Experts of a small language model: vocabulary 32000.
Below are experts of layer 9 (counted from 0) of a mixture-of-experts language model. Rows are named router (the router's row for the expert), gate (a neuron's input weights, with its number), up (a neuron's input weights, with its number), down (a neuron's output weights, with its number) and show model dimensions 224-255. Each number is 128 + 24 x the weight over its row's rms, rounded and kept within 0 to 255.
After each expert's rows: a language model's description of what the expert responds to. This comes from a sample of Wikipedia text that the model never trained on.

# expert 5
router [ 69 106 116 117 177 114 115 166 127 156 117 133 131 117 129 200 124 124  74 138 168 109 178  99 112 134 128 129 166 106 108 133]
gate0 [ 99 131 131 111  98 158 138 102 111 142 115 113 133 136 126 118 147 147 159 148  82 156 127 116  97 129 110 127 140 144 172 152]
up0 [120 149 137 141 136 153 116 129 173 118 115 149 149 107 121 119 125 143  82 116 121  88 130 130 143 109 169 134 108 117 116 116]
down0 [121 134  83 138 131  98 161 177 151 117 103 153 115 103 125 147 121 143 140 108 151 145 126 113 100 150 164 125 142 137 142 137]
Word-internal lowercase pieces and accented letters inside non-English names of people and places, such as Qinghong, Erbaa, Babócsa, Shamiyana.

# expert 7
router [118 126 137 153 134 132 142 146 114 125 105 152 159 129 129 136 114 206  97  90  99 186 134 134 107 112 117 134 155 149 143 104]
gate0 [129 158  84 142 123 135 110 103 114 117 151 162 163 171 136  91 110 163 152 133 162 115 142 117  98 142  90 102 131  95 146 119]
up0 [138 141 120 122  95 125 120 143 159 106 139 123 153 145 110 148  99 149 157  73 119 119 140 127 129 106 138 131 158 127 137 110]
down0 [123 133 129 101  92 100  97  92 120 134  97 124 159 156 110  80 126 117 136 153 180 145 191 135  97 142 132 151 109 100 112 106]
Pipes, colons and semicolons separating table cells or list fields, plus sports country codes like GBR and USA, and kin nouns like brother.

# expert 24
router [159 152 144 148 104 109 151 130 151 164 134 156 181 118 141  94 131 123 121 180 138 112 129 120 126 180 107 100 133 136 104 142]
gate0 [ 75 150  77 127 122 126 105 130 141 130 149  96 153 117 162 157 111 133 163 150 115 113 127 153 116 112 136 140 119 149 130 112]
up0 [117 146 139 129 153 119 130 149 126  67 162 117 183 116  98 124 112 147  99 162 101 121 141 106 117 133 161 123  96  68 130 137]
down0 [109 169 156 163 137 110 137 100 146 133 136 138 109 122 124 148 132 139 156 135 115  96  90 150 101 141 134 117 123 161 126 151]
Geographic names and the words before them, such as North, Saint, Toronto, Massachusetts, and pipes before city or country cells.

# expert 29
router [ 83 131  87 132  79 130 145 147 158 149 135 148  94 120 114 117 132 131 102 118 104 119 102 139 129 129 125 117 132 116 107 115]
gate0 [124 164 146 117 125 146  85 175 143 113 150 143 137 134 109 130  84 139 133 156  96 132 128 106 135 115 136 128  91 108 137 102]
up0 [131 121 106  92 148 159 126 159 130 147 139 141  69 187  92 112 131 140  95  97 127 149 122 113 101 114 132 143  99 160 145  77]
down0 [ 84 124 122 116 149 112 151 100 102 142 159  96  99 130 104 115 142 125 106 133 115 134 100 132  98 192 109 163  90  98 112 122]
Mostly the after a preposition, as in the 2020 census, plus time words opening phrases, such as During, early, mid, late.

# expert 17
router [124 122 112  87 112  80 154 131 110 164 127 164 107 133 112 121 106 132 136  82 108 148 129 116 152 170 141 151 117 104 124 152]
gate0 [116 126 104 101  77 137 129 141 145 152 130 120  87 128  92 130 176 100 160  86  94 130 137 100 149 126 151 137 159 122 126 115]
up0 [167 121 141 149 127 126 155 162 185 122 142 162 151 157 139 137 107 104 105 176 152 107 106 156  81  99  84 170 132 123 127 167]
down0 [143 140 121 137 162 155 125 105 137 144 128 121 147  70 184 124 157 189 132 159 131 153 111 111 160 104 119 105 143 114 144 142]
Words and pieces inside titles of films, albums, songs, awards and shows, such as Best, World, Night, Love, Everyday.

# expert 20
router [117 104 132 140  76 122  92 146 152 110 131  83 106 130  95 147 109 132  93 113 143 133 168 130 113 138 104 124 101 189  95 161]
gate0 [165 105 130 143 112 132 118 146 129 140 175 131 108  93 108 118 100 168  76 139 113 146 130 105 113 161 150 163 107 103 134  92]
up0 [170 176 117 102  96 125 106 138 140 119 112 106 153 103 100 154 113 147 124 122 110 120 114 139 100 123 163 138 120 111 114  87]
down0 [111 156 120 127 150 116 133 104 144  94  87 116 149 137 114 145 119 123 164 117 115  78 127  97 115 119 147 161 134 128 102 109]
Numbers such as scores, dates, ranks and counts, mostly in tables after a pipe or colon, such as 21–6, 1 October, 8th, 19th.

# expert 30
router [133 136 136 130 161  79 125 156 123 130 138 147 154 143 120 116 108 111 151 104 119 135 126 118 117 128 101 118  80 160 138 127]
gate14 [121 112 162 176 111 125 120 163 105 108 143 107  75 108 120 150 104 150 129 134 122 103 124 181  93 108 122 154 114 163 171  65]
up14 [135 138 103 175 105 135  55 130 136 137 143 140 180 117 120 148 112 143 127 126 141 134 115 119 110  86 126 111 126 113 144 121]
down14 [102  98  95 115 119 128 117 110 116 128 144 157  95 151 110 126 107 144 116 133 149 111 137 122 133 133 135 105 139 114 155 140]
Content words naming fields or qualities and their suffix pieces, such as health, military, political, water, hygiene, socialist, law.

# expert 18
router [102  76 125 152 113 147  56  99  97 123 138 104 101 159 128 120 154 147 131 122 151  83  83 123 129 107 126 100 155 136 115 122]
gate0 [136 128 129  91 120 132 132 111 115 122 184  92 116 120 139 178 102 157 145 134 122 171  97 104 121 112 124 107 142 126 153 146]
up0 [160 133 120  92  88 115  84 126 117 103 124 137  97 153 127 112 112 112  86 101 128 126 134 123 103 153 134  86 187 106 169 142]
down0 [155 128 165 197 141 104 119 142 163 108 114 120 144 145 103 121 101 131 129 111 153 134  99 142 144 146 118 149 175 139 116 144]
Line breaks and row-initial pipes in tables and lists, plus word-start fragments like be in beans, As, See, According.

# expert 31
router [134 119 143  98 140 241 148 147 153 101 108 129 110 142 105 135 137 143 122 152 109 102 164 114 119 139 112  86 107 116 101 168]
gate0 [ 85 112 142 144 139 121 146 129 156 106  95 140 143 116 118 128  93 122 120 143 121  85 100 125 118 144 118 114 122 163 132 155]
up0 [ 93  75 126 132 127 134  91 133 150  94  91 133 147  86 140 113  67  86  86 112 134  98  94 144 115 108 149 120 125 143 106 133]
down0 [178 138 127 140 142 134 108 109 149  74 130 113 123 103  83 146 129 114 120  85 111 132 100 126 155 101 124 155 163 132 110 124]
Hyphens inside compounds such as dangerous-looking and civil-service, plus apostrophes, slashes, en dashes in year ranges, and non before words.

# expert 2
router [113 159 122 160  79 132 142 130 145 165  63 142 119 115 111 104 100  63 132 154 131 128 114 137 129 155 131 171 141 179 126 116]
gate0 [164 104 124 123 147 107 133 163 141 155 127  99 135  90  90 144 131 111 101 137 155 151 102 139 100 133 127 114 167 142 154 103]
up0 [129 154 137 111  99 133 116 114 110 111 141  98 136 146 117 145 100 137 166 178 139 131 133 131 145 155  76 134 110 152 123 160]
down0 [120 105  87 100 132 119  98 116 109 104 164 140 124 130 123 139 138 131  41 136 130 116 154 140 111 168 102 149 164 125 111 156]
Single capitals and short uppercase pieces opening codes, acronyms and callsigns in tables and infoboxes, such as HU232, GMT, FDA, WCCP.

# expert 25
router [124 127 160 127 118 136 112 127 111 121 136 107 100 122 165 112 149 116 106 100  94 153 117 169 127 147 119  87 153 137 100 140]
gate0 [150 127 137 128 115  96 138  84 126 156 138 173 172 153 105 154 130 191 146 145 115 119  78 152 200 133 146 133 140 109 190 168]
up0 [159  95 151 119 142 133 123 153 147 131 141 102 138 148 127 142 101  94 146 118 137 133 151  96  99 106  97 161  89 114 116 156]
down0 [147 101 104 119 143 120 131 141 104  77 127 114 128 104 108 106 134 122 168 114  71 154 109 142 108 110 155 149  96 108  88 106]
Prefixes and first fragments of split words, such as un-, re-, co-, dis-, anti-, and single capital letters starting names.

# expert 27
router [166 145 153 112 135 141  97 156 145 125 128  90 119 128 120 121 155 106 190 124 138 115 128 117 119 124  98 135  87 135 151 154]
gate0 [146 111 125 107 119 141  63 140 111 131 120 125 103 172 117 166 119 128 140 134 133 159  80 120 115 145 132 141 121 158 138 107]
up0 [119 124 126 124 168 133 164 116 150 113 101 141 160  96 136  70 145 132 119 122 137  54 175 148 150 109 122 107 153  90 107 167]
down0 [136 105 130 147 126 140 125 155 155 131 131 179 114 113  93  89 120 144 145 134 113 126 132 131 125  98 127 146 113 110 168 124]
Numeric digits in statistics, tables and infoboxes, such as densities per sq mi, attendance figures, dollar amounts, coordinates.

# expert 11
router [127 137 138 152 137 151 131 158 129  96  95 136 136 133 163 107  98 137  92 156 167 143 129 104 119 126 133 117 133 144 168 115]
gate0 [115 115 132  48 177 157  82 113 114  94 119 129 119 175  87 151 125 158  72 140 112 129 165 143 124  97 130 136 121 112 139 117]
up0 [122  91  94 170  99 109 200 127 121 133 122 150 132 119 151 146 159 102 124  99 162 159 107  98 122 151 153 105 102 121 144 191]
down0 [129 120 157  96 109 158 124 123 132 130 156 115 121 173  66 111 125 124  81 145 117 158 119 114 203 131 192 104 154 106 151 144]
First names of people, often opening a name in sports or election tables or lists, such as William, Alan, Ronald, Devon.

# expert 6
router [132 123 112  83 131 125 123 126 100  99 183 123 142 134 157 120 123 159 134 148 115 151 134 133 142 129 156  88 151 128 133 105]
gate0 [137 162  96 139 161 141 165  89 129 153 117 140 115 118 121 151 132 112 114  87 145 187 140 151 133 108 154 142 103  63 113 112]
up0 [ 93 194 146 120 164 120  96 105 106 167 138  87 121 159 111 157 134 127 191  91  95 171 111 146 145 127  92 126 104 124 132 128]
down0 [115 146 127 118 160 149 123  90 104 136  99 161  63 130  74 124  84 103 110 123 136 126  81 176 120 118 148 126 104 109  92 124]
Pipe separators between numeric table cells, plus linking words before details such as with, which, located, featuring, approximately.

# expert 8
router [ 97 139  95 107 155 112 129  74 158 148 126 150 168 128 155  76 145 115 123 137 102 135 116 122 171 136 128 131 138 101 116 116]
gate0 [131 124 153 120 122 121 150 124 133 151 138 121 112  90  87 126 146 119 145 159  86  94 165 122 108 186 126 102 143 116 143 175]
up0 [156 185 124 144 128  76  60 139 126 131 112 143 142  97 132 106 151 112 161 130 119 147 176 122 129 168  95 122 148 152 120 163]
down0 [112 143 134 156 135  82 120  94 137 116  87 102 152 121 158 111 120  97 168  99  96 122 138 121 117 177 129 130 115 154 142  93]
Words inside multiword institution, place and title names, such as National, Royal, Road, Street, HMS, plus possessive s and linking and or de.

# expert 9
router [124 146 150 109 109 103 119 108 123 160 118 104 118 127 105 138 113  99 124 161  74 122 142 110 110  94  93 181 128 122 167  67]
gate0 [ 75 112  99 122  97 134 177 124 128 126  71 131 137 176 117 103 153 160  70 118 125 114 121 129 141 123 146 122 139 168 169 153]
up0 [144 132 130 139 125  91 128 133 119 137 151 130 143 121 166 136 155 155 169 129 133  90 112 131 171 127  92  91 160 110 104 144]
down0 [126 110 133 141  94 144 122 159 162 168 131 144 135 100 151 158  95 160 122 124 123 168 154 140 141 106  80 146 108 106 122 142]
Nouns in sports and career contexts such as yard, points, Cup, season, career, votes, plus ordinals like first and second.

# expert 19
router [159 149 111 147 144 139 144 130 146 125 121 148 126  85 138  60 102 100 118 122 147 147 154 151  98 137 131 129 149 159 157  79]
gate0 [132 107 148 118 115 145 103 136 118 109 118 172  77 167  86  99 157 110 115 145 170 119 143 144 130 136 141  91 142 112 116 113]
up0 [128  93 124 149  83 129 171 134 128 107 122 120 120 132 160  83 133  89 105 118  78 112  75  77  86  91 114 150 108 145 131 148]
down0 [133 130 131 110 151 130 111 144 162 159 122 116 133 129 101 100 139 163 173 122 141 121 127 112 156  75 127 132 128 117 128 178]
Articles and modifiers before nouns in descriptive prose, such as a, the, several, small, large, various, new, earliest.

# expert 1
router [161  56 132 143 125 129 131  92 133 170 125 148 128 104 125 106 139  84 124 142  98 120 155 107 123 162 127 116 101 106 121 139]
gate14 [159 132 114 123 120 108 134 140 143 122 127 146 140 136 147  99 125  94 128 131 113 125 126 130 129 110 116 135 125 124 125 115]
up14 [133 154 180 154 140 134  95  91  96 101 119 150 111 143  94 142 144 122 171 116 128 158 131 133 133 101 133 160  65 148 145 133]
down14 [ 95 128 160 143 145 130 122 121 117 147 111 130 113 103 148 131 132 114 108 114 141 146 152 141 158 152 141 119 160 136  83 134]
Word pieces that finish or form surnames and place names, such as Wilson, -ford, -ville, -ley, often after John, San or St.

# expert 14
router [119 144 110 125 138 111 142 112 134 116 146 176 103 179 137 111 116 137 145 115 152 119 108 111 137 141 132  90 143 123 131 162]
gate14 [184  98 123 121 125 147 174 136 134  85 119 128 106 116 116 100 130 116 177 118 141 145 181 124 174 115 123 150 135 124 104 112]
up14 [143  97 132 111 124 115 167  94 160 110 136 158 134 152 159 124  98 106 130  89 142 124 149 112 121 150 124 150  78 149 117 104]
down14 [122 112 156 150 130  98 130  86 153 137 134 141 162 137 158 165 127  49 124  90 145 109 126  84 151 149  69 169 138 146  92  97]
Abstract or activity nouns and their suffix pieces, usually after the or a, such as realization, description, construction, development, name, Website.

# expert 23
router [138 145  76 134 134  82 122  99 137 112 135 186  80 133 101 173 124 106 125 137 119 133 125 138 142 134 112 112 131 144 122 130]
gate0 [ 84 115 158  77 130 137 130 129 169 129 170 123 100  73 123 112 109 192 121 134 145 125 125 114 162 150 150 113 129  87 171 146]
up0 [130 131 130 126 108 143 165 147 120  98  87 116 170 153 127 115 142 130 116 137 108 174 109 140 127 118 126 138 137 194 113 156]
down0 [108  80  75 152 131 136 152 151 139 101 128  96 160 133 141 137 124 126 109 116 151 137 147 137 124 110 135 148 140 133 132  94]
Infinitive to, modal verbs and pronouns inside clauses, usually before a verb, such as would, may, could, you, afraid to fly.

# expert 12
router [147 108 130 112 118 105 128 134  35 123 178 160 114 112 121 185 105 140 115 134 123 115 127 165 140 110 127 125 104 155 140  92]
gate0 [123 138 140 121  78  98 155 136 150 153 136  83 144 163 138 106  98 119 127 107 149 145 110 173 165 112 121 153 119 117 125 121]
up0 [162 125  87 143 186 152 113 168 146 112 102 188 108 124 137 111 161 111 152 151 109 108 138  96  90 187 114 131 131 144 158 150]
down0 [137 111  99 123 128 164 152 139 106 153 141 136 164 141 107 136 138 101  91 108  97  99 129 172 128 113 117 167 118 124 129 128]
Auxiliaries and subject pronouns after a surname or clause start in biographies, such as was, been, became, he, plus surname endings.